config.toml
n_layer = 12
n_experts = 32
activation = "swiglu"
moe_layers = [0, 2, 4, 6, 8, 10]
normalize_top_k = false
balance_bias = false
groups_per_token = 3
lr_router = 0.00189
beta2 = 0.95
batch_tokens = [32768, 65536, 131072, 262144]
train_tokens = 481400000
Below are experts of layer 2 (counted from 0) of a mixture-of-experts language model. Rows are named router (the router's row for the expert), gate (a neuron's input weights, with its number), up (a neuron's input weights, with its number) and show model dimensions 0-63. Each number is 50 + 12 x the weight over its row's rms, rounded and kept within 0 to 99.
After each expert's rows: "gets" lists some tokens that make up at least twice as much of what it gets as of all text; "comes after" lists some tokens at least twice as common just before its tokens as in all text. This comes from a sample of Wikipedia text that the model never trained on. Tokens count by the router's weight.

# expert 4
router:53 70 22 55 36 47 45 31 50 31 43 50 50 47 43 40 53 43 46 41 39 60 39 56 33 43 37 46 57 47 44 41 52 60 67 48 77 69 41 23 41 52 38 51 40 39 53 53 54 68 37 46 68 39 35 60 61 33 55 50 57 38 48 37
gate0:46 53 43 56 69 69 49 67 28 47 49 45 45 44 51 59 47 53 38 45 71 58 43 47 61 28 53 69 55 60 71 59 46 58 37 61 41 50 59 48 62 52 46 70 34 50 37 42 33 47 18 66 41 43 66 72 48 49 52 47 57 46 35 54
up0:63 33 32 63 47 48 47 61 33 61 32 77 51 56 36 40 47 61 52 19 45 33 61 43 44 60 42 56 73 50 53 19 64 51 69 35 38 44 61 42 64 54 63 67 45 43 34 44 56 45 58 41 60 63 50 43 63 43 49 45 32 60 43 77
gate1:42 57 54 47 39 41 60 39 45 43 45 48 65 28 48 60 66 63 38 43 47 33 43 62 75 54 37 43 51 32 56 61 65 43 25 60 37 63 54 72 55 59 39 49 47 57 68 32 67 35 69 37 65 49 39 59 57 72 37 60 51 54 55 53
up1:32 57 62 66 18 49 36 39 68 62 59 52 34 49 71 39 46 49 49 66 47 54 39 59 66 51 71 36 61 26 47 25 56 49 66 47 56 51 33 47 48 36 57 37 44 48 67 56 49 46 49 49 31 43 31 63 49 57 46 14 48 34 41 55
gate2:51 58 43 44 59 43 25 71 57 42 66 47 36 54 49 46 33 55 57 37 46 25 49 71 61 53 44 52 53 40 48 57 34 26 56 49 26 56 38 50 39 52 27 44 49 64 50 55 43 66 50 33 77 37 51 37 36 45 49 37 51 46 61 60
up2:43 58 58 45 28 50 66 43 54 50 76 40 40 50 64 62 52 37 36 48 80 38 59 52 57 54 53 51 48 37 38 38 43 43 59 26 43 46 39 70 41 50 62 57 48 77 50 69 42 53 44 39 31 60 42 37 58 47 51 48 43 23 68 62
gate3:33 41 56 66 52 72 55 47 62 57 61 53 64 32 42 39 38 66 55 50 38 42 62 42 60 66 38 45 36 69 54 70 40 53 44 56 29 40 45 31 60 33 33 43 54 53 54 61 52 54 44 48 39 48 52 44 51 47 66 45 62 44 42 68
up3:49 50 32 77 39 29 42 65 27 31 75 45 47 42 53 51 43 69 55 50 21 53 33 43 54 59 69 50 39 61 28 49 56 80 34 44 61 37 41 44 41 33 40 63 36 38 52 50 48 52 48 65 30 51 63 56 46 62 43 37 32 41 65 45
gate4:59 41 44 60 32 38 66 40 58 71 69 70 19 54 44 32 33 38 58 51 45 59 44 55 24 56 46 51 35 65 47 59 43 44 62 30 35 38 47 35 34 48 53 32 43 72 64 58 47 48 58 37 66 65 66 57 70 38 44 41 52 54 41 50
up4:66 45 48 35 46 62 55 65 45 30 73 54 62 38 51 45 81 61 49 38 30 37 50 62 53 67 52 49 67 34 45 31 28 53 53 59 43 50 45 45 37 64 40 58 27 54 58 47 59 46 39 50 39 41 41 48 50 31 69 55 47 27 43 65
gate5:57 50 33 24 47 36 48 41 51 36 42 54 40 45 47 37 60 57 62 28 46 78 67 41 89 71 34 35 57 54 43 43 47 47 48 51 59 44 47 57 55 48 39 44 61 30 71 53 67 40 59 59 60 64 68 33 34 29 50 46 53 57 58 30
up5:43 75 54 46 71 60 48 57 36 46 41 47 66 44 73 46 71 48 58 66 50 39 47 65 74 49 57 62 59 44 18 39 59 52 49 51 40 45 53 52 69 68 46 76 52 45 45 49 59 40 59 61 39 40 45 42 49 48 57 48 54 38 49 46
gate6:28 66 47 39 28 56 55 27 55 53 60 57 34 44 44 57 43 53 71 48 38 49 53 42 39 53 43 60 58 50 50 74 56 43 44 42 21 48 54 44 37 44 47 35 34 26 59 39 37 79 41 60 46 27 63 71 49 31 46 34 58 30 40 35
up6:83 53 56 43 46 55 59 59 31 57 64 43 49 45 53 42 56 74 54 40 33 57 50 54 70 35 39 78 48 48 43 54 60 44 61 40 46 28 86 45 59 60 39 66 46 53 63 39 61 55 60 51 61 61 40 47 50 71 64 56 37 67 50 52
gate7:63 57 57 75 41 55 44 26 50 56 52 53 67 58 54 52 35 60 30 41 56 52 55 62 36 43 59 40 43 62 63 53 37 43 32 47 59 36 49 45 51 41 60 38 50 58 73 55 54 43 65 25 48 72 77 47 51 49 50 43 27 49 57 52
up7:48 69 51 36 52 49 48 51 50 27 62 47 47 39 81 61 60 54 23 21 57 57 45 36 49 41 59 49 43 49 45 36 53 49 66 37 69 47 44 29 46 60 70 38 63 56 35 47 32 30 61 56 70 44 36 38 47 49 29 49 62 35 65 69
gets: " the", " a", " The", "The", " F", " his"
comes after: " of", " in", ",", " as", " and", " to"

# expert 7
router:55 65 31 52 41 65 50 35 47 34 38 55 47 53 47 44 52 48 35 45 36 53 36 53 30 40 44 42 38 51 44 45 51 67 72 41 71 58 36 32 43 51 33 41 28 44 54 51 62 67 48 44 62 24 38 71 49 35 54 40 56 39 53 44
gate0:56 59 57 49 62 52 33 54 38 35 54 61 42 65 45 54 48 43 39 51 57 52 50 44 58 43 36 80 54 58 73 64 52 75 35 65 30 51 71 63 31 55 31 58 44 41 60 49 39 57 12 61 41 41 59 72 55 49 60 30 51 42 27 52
up0:58 41 22 39 56 49 50 56 41 55 58 46 49 51 45 36 63 42 32 15 33 50 59 24 36 59 33 43 56 47 43 27 41 53 51 23 63 47 63 38 51 56 46 53 58 65 38 36 54 46 52 39 50 53 59 35 41 44 47 60 21 56 41 57
gate1:44 43 49 28 18 52 44 42 51 38 48 50 50 41 62 47 40 43 51 40 39 46 56 60 69 59 44 41 49 40 60 34 50 52 53 66 57 64 40 59 48 41 51 54 71 43 46 30 49 37 59 50 45 42 54 48 56 73 57 52 69 29 64 45
up1:38 57 57 78 35 40 49 22 50 68 75 59 66 66 45 39 26 57 41 59 63 57 45 52 58 60 60 58 65 31 43 38 53 56 70 41 37 47 49 39 33 42 57 62 47 57 74 48 67 49 49 44 50 48 58 52 55 78 42 41 44 54 42 56
gate2:63 53 51 48 54 39 36 57 62 44 47 52 61 41 71 48 28 57 68 54 45 38 50 58 52 39 64 59 60 56 50 46 23 41 63 50 31 55 30 53 47 47 48 41 29 67 54 52 55 62 76 39 47 60 52 34 43 44 40 56 53 55 41 58
up2:43 59 67 40 28 54 48 49 60 32 52 44 48 49 71 58 38 42 49 59 66 21 69 43 57 41 43 57 54 43 49 40 58 41 63 47 58 46 37 40 46 58 55 36 48 82 63 73 59 51 52 41 41 55 55 45 68 48 28 65 48 25 63 63
gate3:35 50 65 57 54 74 48 45 53 50 56 48 54 32 37 50 31 60 45 53 51 23 54 45 69 67 36 52 47 64 59 66 38 58 59 35 29 62 46 36 62 38 29 37 55 63 44 59 41 70 43 41 41 36 53 51 52 38 47 35 49 48 61 69
up3:59 58 34 61 33 34 36 62 26 37 70 48 57 58 38 49 45 53 64 69 43 71 64 41 56 25 68 48 45 52 31 43 50 68 49 28 58 41 54 47 34 39 45 49 51 25 40 54 61 44 35 81 36 52 68 49 44 44 42 59 41 55 68 30
gate4:60 42 39 54 47 51 73 16 39 56 41 81 21 57 47 57 36 49 41 56 29 55 66 52 32 65 52 36 46 57 52 50 66 55 52 44 49 36 50 19 59 35 40 37 52 57 48 55 54 49 57 45 69 52 55 62 56 39 55 29 54 56 38 61
up4:66 60 62 53 58 67 58 49 37 21 58 72 62 67 54 58 72 59 41 48 36 44 36 60 71 60 66 54 53 52 41 53 41 49 57 58 31 64 48 28 36 62 30 42 40 60 42 43 64 41 28 59 37 45 25 32 69 34 60 49 43 49 48 71
gate5:49 39 60 38 54 51 59 30 60 69 44 60 26 42 40 45 50 54 73 43 69 65 55 46 59 65 22 36 50 49 48 55 36 51 29 65 60 47 46 48 72 51 56 51 57 26 51 42 61 44 56 74 49 57 80 36 43 34 53 36 38 56 31 59
up5:64 72 53 58 66 51 48 39 31 17 58 42 70 66 72 63 45 62 51 33 39 49 65 58 68 53 61 57 63 45 52 41 56 51 44 55 49 42 46 58 34 52 34 66 46 61 60 57 48 44 55 37 51 37 53 47 50 48 54 42 64 31 57 70
gate6:54 67 54 62 32 37 60 36 38 50 41 65 54 54 52 55 40 47 68 54 42 62 56 40 45 63 47 72 46 47 40 40 45 52 63 34 23 59 54 33 50 44 40 39 57 39 51 37 44 59 40 45 37 31 57 53 57 59 43 24 56 50 35 43
up6:62 63 54 54 37 34 53 53 50 56 68 36 43 65 64 55 57 79 46 38 43 41 59 49 57 37 21 72 40 46 35 45 56 61 49 60 68 23 59 48 75 66 46 52 54 60 48 45 54 52 49 63 53 50 34 45 45 66 69 55 32 60 53 46
gate7:60 47 55 59 55 35 43 30 62 48 47 59 47 42 39 59 61 45 41 38 47 36 41 87 45 33 54 32 45 47 66 49 65 48 30 63 66 41 34 43 43 39 48 37 41 45 45 49 64 56 52 46 51 57 63 43 54 54 62 36 13 48 62 68
up7:24 59 53 44 55 70 41 52 61 27 55 41 38 42 81 60 66 56 27 26 50 54 38 38 46 39 43 70 53 48 40 44 58 26 51 51 66 52 45 37 64 49 76 50 82 57 36 44 60 43 65 62 64 39 51 39 52 59 39 43 45 34 77 65
gets: "L", "T", "1", " B", "2", "C"
comes after: " ", " the", "I", "E", "A", "O"

# expert 0
router:65 74 48 73 39 42 40 28 51 43 48 24 61 47 48 33 65 30 54 42 46 52 40 43 33 41 40 59 53 47 40 48 55 59 66 32 69 60 44 51 37 50 40 41 52 47 46 46 44 69 54 44 68 43 37 46 58 31 67 54 54 37 49 60
gate0:65 54 56 66 48 26 59 55 36 45 51 30 28 57 57 51 51 47 36 44 58 52 56 53 35 45 55 67 42 49 63 42 62 39 59 38 33 63 55 26 46 48 42 34 34 42 47 46 55 54 34 56 52 38 53 51 50 66 64 42 52 37 41 35
up0:58 20 50 61 53 49 72 65 43 62 49 44 44 58 57 62 48 53 62 45 28 23 29 35 60 35 23 59 63 56 64 39 59 53 57 22 49 53 51 56 51 57 49 43 45 51 59 37 50 45 60 19 64 62 58 41 48 57 30 53 33 55 45 48
gate1:67 54 60 28 34 49 49 34 35 58 57 37 54 25 48 55 40 61 54 55 54 43 61 56 56 41 28 33 51 54 43 39 71 26 52 51 29 49 52 52 63 56 46 58 65 47 75 50 47 46 57 39 67 39 34 45 40 57 32 65 49 48 45 58
up1:39 53 31 68 44 30 44 40 48 55 49 51 49 60 57 45 42 54 44 46 73 65 49 42 72 73 53 55 58 55 49 30 44 41 55 38 41 38 36 59 41 30 53 48 61 56 83 41 70 41 51 53 48 43 57 61 24 58 48 38 75 58 42 55
gate2:55 45 58 64 39 49 44 51 78 34 56 37 57 51 58 61 44 42 57 58 48 31 61 52 28 52 40 63 60 42 52 51 26 31 52 30 47 66 36 60 34 48 54 42 45 50 62 63 47 52 61 42 65 38 69 24 51 57 47 67 49 49 69 41
up2:43 55 70 64 40 53 30 54 66 48 60 45 53 36 74 51 51 48 46 42 55 30 63 37 64 48 69 50 63 59 41 51 71 45 75 60 29 47 49 48 52 35 50 52 48 69 37 72 59 50 62 41 39 67 48 48 61 64 44 45 59 41 83 70
gate3:37 56 57 60 49 76 52 52 58 38 71 53 72 39 56 41 53 65 48 69 52 45 46 59 48 73 40 59 54 68 47 56 31 73 56 38 38 28 45 48 53 35 24 35 51 56 56 56 43 56 66 49 50 44 41 44 43 54 70 40 41 38 68 62
up3:68 25 52 63 33 19 70 57 44 32 59 68 50 66 42 63 50 60 46 69 40 70 53 41 55 39 55 52 54 60 44 55 48 68 38 55 56 64 52 45 25 36 55 50 50 38 54 66 66 52 66 54 49 37 44 52 67 63 56 49 65 51 52 62
gate4:52 39 35 54 33 40 55 41 48 43 76 47 40 46 46 52 55 46 44 39 44 50 61 52 47 73 45 59 39 31 34 40 65 50 43 56 49 46 71 42 49 48 49 21 41 46 53 42 56 45 70 33 53 63 44 64 49 46 71 30 17 31 36 46
up4:65 28 50 18 41 57 60 59 35 22 31 47 43 52 33 63 62 53 56 41 29 55 38 60 63 58 53 76 47 50 49 39 53 44 60 56 44 53 50 69 45 60 39 46 45 39 69 49 45 45 55 65 36 61 27 53 64 53 58 44 29 53 37 51
gate5:49 50 59 29 42 71 44 46 55 38 31 50 58 53 65 39 40 36 77 50 51 65 58 36 65 63 31 42 67 69 46 45 75 37 57 68 54 36 50 67 42 49 38 58 63 36 54 44 63 31 72 67 67 68 66 66 55 34 57 48 47 43 24 55
up5:48 43 54 58 74 71 47 51 47 38 61 53 67 61 65 54 49 51 50 53 50 51 53 74 63 46 60 73 54 46 31 30 59 54 39 60 46 26 37 14 39 65 44 65 44 35 66 27 35 44 38 49 71 53 32 40 43 36 79 44 54 30 38 48
gate6:37 32 58 42 53 35 38 71 41 60 52 49 56 58 61 58 29 42 60 31 48 41 47 41 59 67 41 50 33 38 50 40 51 47 60 31 36 46 67 54 34 40 45 51 60 42 53 53 35 70 62 43 58 60 42 51 72 62 58 21 52 32 49 46
up6:75 61 45 57 38 35 56 56 61 82 87 19 40 59 61 52 53 64 65 51 42 34 61 56 49 51 58 65 41 58 28 63 43 33 52 36 57 26 52 36 67 42 46 54 53 46 43 31 53 47 68 45 49 65 23 37 46 48 52 52 50 62 47 45
gate7:75 53 62 37 52 37 24 41 67 33 47 41 57 55 37 41 48 44 28 49 54 54 52 79 41 42 59 35 40 35 37 40 50 54 39 55 47 27 38 58 46 55 39 40 51 54 52 49 53 46 49 33 48 66 58 31 39 54 63 45 24 45 57 55
up7:50 36 41 42 63 49 69 50 70 52 69 43 49 44 72 75 65 36 38 56 53 55 39 33 43 46 52 56 62 56 34 49 52 34 62 67 48 66 38 20 67 51 70 50 49 60 41 77 56 52 67 43 65 44 34 41 39 51 45 59 61 39 72 71
gets: " (", "-", " |", " was", " from", " is"
comes after: "\n", " |", " was", ")\n", " is", ".\n\n"

# expert 23
router:62 64 39 71 45 66 33 21 53 40 39 35 48 46 37 38 68 52 51 41 43 56 46 40 38 43 19 54 54 50 46 47 51 52 53 43 64 77 53 40 51 52 33 46 43 45 45 50 55 73 39 42 67 56 25 58 64 40 49 51 50 39 53 44
gate33:36 62 61 41 56 69 47 36 66 61 47 40 53 51 25 33 57 54 48 75 34 47 46 64 57 24 54 64 46 28 62 52 50 50 53 76 48 58 49 39 59 37 62 56 46 57 48 39 52 74 75 47 41 29 42 49 54 49 51 51 85 53 50 28
up33:59 43 52 57 81 48 74 60 55 34 52 48 66 47 59 46 37 31 48 28 27 71 28 56 48 39 65 48 53 50 55 64 69 47 45 44 38 57 42 49 50 56 43 33 24 56 51 52 54 63 42 44 34 57 60 44 61 44 31 47 41 70 64 43
gate34:45 48 45 46 65 51 65 43 77 59 41 39 50 78 62 38 60 55 21 65 57 49 54 62 73 44 42 49 54 42 49 64 50 61 61 70 59 58 35 49 49 83 65 43 63 33 57 36 36 66 54 53 38 61 43 63 66 52 59 44 44 71 54 39
up34:47 54 55 30 65 61 26 46 70 36 34 68 26 45 60 54 58 49 34 43 43 47 37 35 39 65 37 70 64 67 53 29 50 53 52 67 46 46 51 61 43 51 30 23 33 48 55 48 64 57 79 45 57 47 37 51 51 65 49 71 33 69 38 45
gate35:56 44 56 39 78 43 49 35 51 53 61 65 55 50 51 53 47 37 70 29 28 74 75 46 69 52 55 37 54 51 63 45 47 59 70 37 52 44 38 39 41 62 20 52 66 54 64 67 54 53 39 36 55 67 58 61 57 49 45 53 67 70 41 48
up35:39 37 47 36 38 51 58 30 61 26 46 55 65 43 79 54 32 39 56 40 71 44 68 39 35 50 54 70 46 60 57 76 57 57 55 58 23 50 39 57 53 51 51 47 47 31 39 27 53 56 36 51 52 48 57 57 47 48 66 30 45 41 38 63
gate36:35 31 34 47 59 61 58 41 47 64 30 47 57 60 40 38 49 68 58 55 37 44 59 35 53 47 49 53 52 74 64 34 39 36 54 46 54 29 70 34 52 46 55 45 69 50 44 55 30 52 48 50 45 49 43 55 45 53 64 41 66 31 64 56
up36:46 74 51 64 66 39 56 25 30 28 56 53 48 42 29 41 66 47 70 31 63 28 49 60 55 54 54 44 57 45 30 43 49 39 58 46 44 53 49 56 44 52 43 51 61 44 56 41 47 55 38 55 38 31 38 47 51 28 63 45 42 35 30 41
gate37:31 70 44 47 68 56 44 45 53 36 36 30 61 35 39 73 54 49 35 48 55 62 43 59 49 55 55 47 48 40 43 37 54 45 36 55 40 64 56 68 62 59 47 62 49 51 71 52 34 72 54 46 49 51 35 56 77 50 57 44 41 45 35 31
up37:56 33 65 35 48 49 53 30 52 33 30 59 49 28 51 44 50 50 58 35 70 69 28 72 62 54 21 67 36 40 61 52 40 53 48 41 47 34 36 49 38 55 33 38 47 45 50 57 62 47 53 51 55 58 60 64 54 34 35 53 47 61 29 54
gate38:58 38 60 61 48 68 57 59 70 50 41 55 40 61 57 58 46 64 63 38 57 53 29 51 57 37 54 48 64 59 36 24 42 45 50 60 53 45 56 48 45 49 51 57 13 53 50 52 40 42 44 41 47 54 60 47 56 58 70 32 42 44 65 78
up38:46 68 64 37 32 43 40 57 51 50 51 65 59 33 44 49 51 41 36 59 63 53 62 58 31 63 59 61 28 58 49 30 55 47 49 47 58 54 25 64 32 59 50 61 41 72 74 62 64 57 59 49 28 58 49 49 39 57 42 56 42 41 55 32
gate39:49 39 53 68 59 57 40 62 23 50 39 78 52 52 47 45 50 40 42 44 51 64 48 62 35 53 54 41 59 44 59 69 42 31 59 39 71 58 57 50 41 40 46 50 43 45 70 48 49 46 74 39 58 70 44 65 44 39 36 60 66 63 71 44
up39:60 54 42 32 24 66 68 48 56 33 51 51 62 47 51 70 41 38 40 19 46 53 63 44 71 44 67 63 41 45 28 42 68 62 62 52 47 38 46 62 54 44 42 51 58 47 52 52 51 69 39 53 57 54 46 61 44 50 47 32 57 52 62 59
gate40:39 46 44 41 48 46 30 55 31 37 53 50 38 59 26 29 67 59 56 65 66 68 40 50 50 54 59 75 52 52 38 75 49 27 35 34 52 71 38 68 55 44 77 47 66 44 54 35 54 45 35 32 44 47 42 47 55 68 36 40 54 59 36 59
up40:48 61 77 63 34 49 60 37 27 36 47 80 37 72 53 50 54 55 54 65 52 46 50 53 58 58 30 56 59 52 42 40 47 28 37 59 34 37 59 47 80 45 55 51 70 57 41 62 48 56 34 36 53 50 39 55 57 41 47 41 45 58 34 54
gets: " |", "|", "-", " The", " |\n", " was"
comes after: " |\n", "\n", ".", ".\n\n", "|", ")\n"

# expert 6
router:59 77 29 65 49 47 43 36 54 41 43 34 59 41 41 23 64 37 37 42 41 52 51 53 33 36 38 57 54 42 46 41 57 61 80 37 67 58 34 40 46 52 29 58 36 28 46 46 55 59 44 41 49 37 38 66 49 36 53 47 53 39 60 54
gate0:63 50 48 58 51 72 58 59 30 28 68 24 31 73 45 74 55 46 40 57 70 63 72 61 57 38 49 73 60 50 51 52 60 48 39 51 42 63 57 41 58 59 36 46 48 60 50 69 32 55 32 54 44 47 49 76 67 53 43 40 49 46 43 26
up0:46 61 27 40 63 30 35 57 45 58 69 42 44 58 38 56 50 43 47 33 29 38 63 21 51 64 37 72 44 52 44 54 51 48 47 18 49 35 52 49 24 60 42 60 47 40 43 48 66 40 53 40 77 66 45 50 41 48 51 38 36 40 48 60
gate1:54 41 56 30 40 43 51 47 21 36 29 57 48 30 37 58 52 44 60 35 35 46 46 54 56 39 52 53 45 33 62 56 56 34 53 66 45 62 56 63 52 57 48 60 59 32 63 32 54 44 49 29 39 54 56 56 50 53 35 65 55 43 68 61
up1:51 59 54 78 40 54 50 45 77 62 62 52 52 48 63 46 51 47 51 56 63 59 37 44 62 64 56 53 51 69 48 39 41 73 62 33 57 49 31 45 41 52 50 42 53 41 58 39 55 38 49 59 58 50 62 55 33 70 52 44 47 59 32 55
gate2:58 66 46 66 44 52 19 58 73 44 49 36 54 48 54 37 61 45 49 45 40 43 53 46 63 52 61 74 58 42 51 52 54 35 76 23 50 51 55 42 41 60 59 58 38 45 58 61 27 72 60 63 56 57 35 24 48 58 57 61 59 47 70 50
up2:35 58 65 43 30 61 48 52 42 58 49 41 43 61 82 48 49 45 48 41 62 16 57 35 56 56 70 57 55 60 22 44 37 68 45 61 43 53 49 54 50 44 46 54 46 58 67 65 60 45 53 29 28 49 44 35 60 57 62 50 51 52 60 75
gate3:42 48 62 71 69 61 47 45 52 55 55 55 75 40 43 45 53 70 53 71 44 29 59 40 38 52 68 33 43 63 58 67 43 59 39 70 24 55 51 40 56 35 36 31 65 55 53 70 46 53 56 53 62 47 54 61 31 36 68 52 43 36 64 45
up3:55 46 37 52 49 45 49 53 36 34 59 29 41 58 49 55 66 66 41 65 29 53 56 45 47 40 60 38 47 48 57 36 60 63 22 34 71 36 53 25 23 28 50 61 60 31 46 55 58 42 53 68 40 44 38 60 59 58 52 58 57 69 54 48
gate4:47 56 39 45 39 38 71 32 31 48 58 60 39 58 36 57 44 34 62 49 32 59 37 52 38 60 47 44 58 49 27 56 78 59 51 43 42 39 57 54 54 25 49 40 44 50 62 45 58 52 48 45 62 52 58 62 60 45 48 32 40 41 57 38
up4:58 40 40 19 52 74 45 47 36 32 47 82 68 63 46 63 71 48 42 49 25 53 51 62 60 51 53 46 43 56 50 33 39 48 53 45 48 45 33 34 51 58 49 45 49 52 66 45 59 41 37 69 41 52 27 46 55 32 63 49 34 51 52 56
gate5:54 23 53 35 50 48 62 47 33 18 55 49 49 53 40 32 33 42 47 30 67 64 52 46 61 58 34 41 40 62 31 16 72 49 37 45 41 49 56 67 61 44 42 44 46 35 57 65 52 45 53 66 47 52 61 41 30 43 56 20 48 60 42 51
up5:54 56 53 54 50 45 51 35 52 53 73 55 64 43 65 65 59 63 69 62 27 40 64 62 72 44 53 56 51 26 53 73 54 52 52 62 41 27 37 47 37 52 73 46 55 50 53 52 51 60 29 67 59 44 42 45 49 39 57 42 61 27 55 67
gate6:58 88 45 54 43 46 56 39 23 55 40 60 70 67 66 47 39 20 74 52 58 56 52 42 36 45 49 66 41 54 44 64 49 52 68 28 19 53 58 33 40 46 42 40 53 37 54 44 38 67 52 44 50 47 63 63 47 40 60 36 55 40 35 43
up6:72 63 49 46 62 44 40 57 56 62 52 25 57 71 55 46 59 39 54 39 57 58 42 67 59 46 50 78 54 47 45 45 62 60 32 41 74 36 65 29 59 67 59 57 56 59 50 56 49 52 53 77 59 45 42 35 43 67 62 60 53 62 52 66
gate7:53 52 56 44 70 28 50 40 59 35 31 48 49 52 66 56 48 58 30 51 55 44 30 79 36 21 52 39 63 36 53 37 52 36 41 46 62 30 47 44 38 56 48 42 47 61 50 51 72 44 72 37 42 46 40 50 46 49 60 54 30 49 65 63
up7:39 54 60 43 43 56 40 53 63 38 57 46 46 52 63 60 64 48 43 16 56 43 44 48 43 32 65 63 58 51 50 45 56 42 60 42 57 51 53 44 71 65 63 45 75 63 32 51 49 46 62 73 55 44 36 32 68 59 52 65 41 52 69 51
gets: " and", " ", ".", ",", " (", " or"
comes after: " |", ",", " and", "s", ";", " /"

# expert 5
router:58 76 30 55 40 50 41 31 51 34 39 39 52 45 33 31 63 36 48 38 47 55 46 43 33 38 34 53 53 46 49 43 55 54 78 51 81 67 29 35 44 53 38 49 39 34 52 43 62 56 47 38 58 51 35 70 50 36 50 52 56 41 63 50
gate0:48 63 47 55 51 78 48 71 36 30 41 40 40 45 43 62 51 43 36 47 57 58 66 53 45 21 63 76 55 50 71 54 53 51 54 65 26 56 44 44 36 70 36 47 48 47 45 41 26 53 30 39 36 74 68 78 63 75 58 54 70 46 45 45
up0:67 60 27 42 47 53 40 68 45 60 48 48 68 47 44 37 44 50 49 43 35 40 40 48 58 65 38 34 51 60 34 20 54 49 49 25 30 63 54 51 30 58 42 50 41 48 45 37 56 36 53 34 79 70 52 44 29 36 35 44 25 41 46 42
gate1:47 46 45 35 37 44 41 42 36 28 35 49 41 17 39 50 57 67 40 48 45 36 48 53 61 53 36 41 44 30 54 61 48 39 50 55 55 56 52 61 53 60 44 52 56 59 63 30 74 31 55 41 54 65 39 55 53 75 35 60 51 38 62 63
up1:20 51 54 58 30 44 38 43 74 55 64 52 59 50 58 60 49 51 44 76 55 59 43 54 63 61 59 48 60 49 43 18 49 44 59 38 60 34 45 49 52 42 63 47 65 49 55 45 60 31 51 51 48 44 62 64 22 67 61 44 49 46 41 56
gate2:61 54 46 56 49 60 24 64 48 38 56 62 39 55 66 37 70 61 54 39 49 24 52 64 47 53 54 55 59 46 48 53 41 29 61 50 52 38 43 42 65 45 50 52 48 50 60 52 52 47 70 51 72 46 42 25 43 46 62 51 57 46 53 60
up2:47 65 67 46 36 54 66 45 39 33 53 34 40 47 69 55 32 44 52 44 67 34 53 53 55 69 48 59 65 43 53 42 43 31 41 62 44 60 44 59 35 64 38 40 46 64 48 72 61 59 38 61 34 64 60 33 54 56 66 41 59 24 76 63
gate3:54 45 67 55 66 76 57 45 46 42 53 38 67 52 44 38 37 65 49 62 52 47 47 48 51 46 60 49 50 62 61 73 51 66 44 56 32 54 42 36 52 33 33 57 67 57 54 60 43 58 63 49 52 33 61 57 37 38 59 58 55 34 52 45
up3:50 39 37 58 37 41 64 45 35 46 69 35 50 67 52 61 53 85 32 51 27 70 59 45 40 47 59 46 32 70 27 41 46 55 45 45 61 54 47 33 33 33 61 70 40 31 49 61 48 57 54 70 30 45 57 60 46 78 57 61 39 49 64 48
gate4:30 44 31 41 32 48 64 45 60 56 59 62 11 59 46 39 38 37 53 51 41 35 46 54 36 56 43 48 42 55 30 57 45 48 57 28 39 49 51 45 47 55 53 36 42 46 57 43 41 49 61 25 49 47 47 64 74 43 57 17 45 47 64 58
up4:65 45 47 52 59 64 46 56 41 35 59 49 77 47 59 46 62 59 47 44 28 36 34 71 65 55 58 54 83 48 42 46 32 49 51 48 44 51 53 20 40 64 47 34 39 57 46 46 58 54 42 47 38 40 33 64 55 36 43 45 40 47 42 63
gate5:50 46 48 26 41 43 51 44 41 29 47 36 53 32 57 40 53 47 46 30 57 75 71 48 74 69 31 35 57 66 39 46 56 49 50 62 64 38 46 71 54 60 36 48 33 33 57 44 70 35 42 50 62 57 67 54 51 39 52 49 51 42 45 56
up5:64 55 51 59 68 71 46 53 50 57 42 29 56 43 84 54 56 43 73 42 40 51 63 63 56 54 48 55 69 34 32 33 33 58 23 54 45 36 44 57 52 60 42 80 53 53 50 52 60 36 48 52 54 41 37 49 64 36 63 40 50 31 55 59
gate6:38 47 40 48 33 48 41 29 53 76 58 67 49 65 31 66 38 49 61 32 50 52 37 42 48 70 54 67 54 50 62 60 61 48 66 24 33 61 51 62 47 44 54 47 39 28 62 43 27 72 49 76 45 40 53 74 37 18 48 50 64 36 46 41
up6:68 59 52 46 49 47 43 55 32 54 53 47 51 47 46 38 49 61 58 43 56 73 70 44 66 40 46 89 35 50 41 52 65 42 58 54 59 38 63 39 53 56 45 61 53 50 45 42 70 56 49 49 42 56 42 37 61 69 54 52 36 65 37 71
gate7:60 61 59 61 45 35 44 29 67 46 39 34 56 62 48 62 49 32 28 44 59 49 48 51 56 28 58 36 39 49 54 34 57 48 43 49 67 52 56 45 17 46 63 52 49 55 63 50 63 45 58 17 48 52 70 60 54 41 60 43 28 42 40 56
up7:48 68 58 63 43 34 51 59 57 25 50 41 51 43 65 67 58 55 42 29 53 39 45 45 62 49 63 47 39 61 40 61 56 39 72 69 64 45 50 27 58 57 67 46 62 55 42 58 19 50 44 48 53 48 57 50 60 61 25 47 56 48 64 54
gets: ".", " that", " and", " the", ",", " which"
comes after: ",", ".", " and", " in", " as", " for"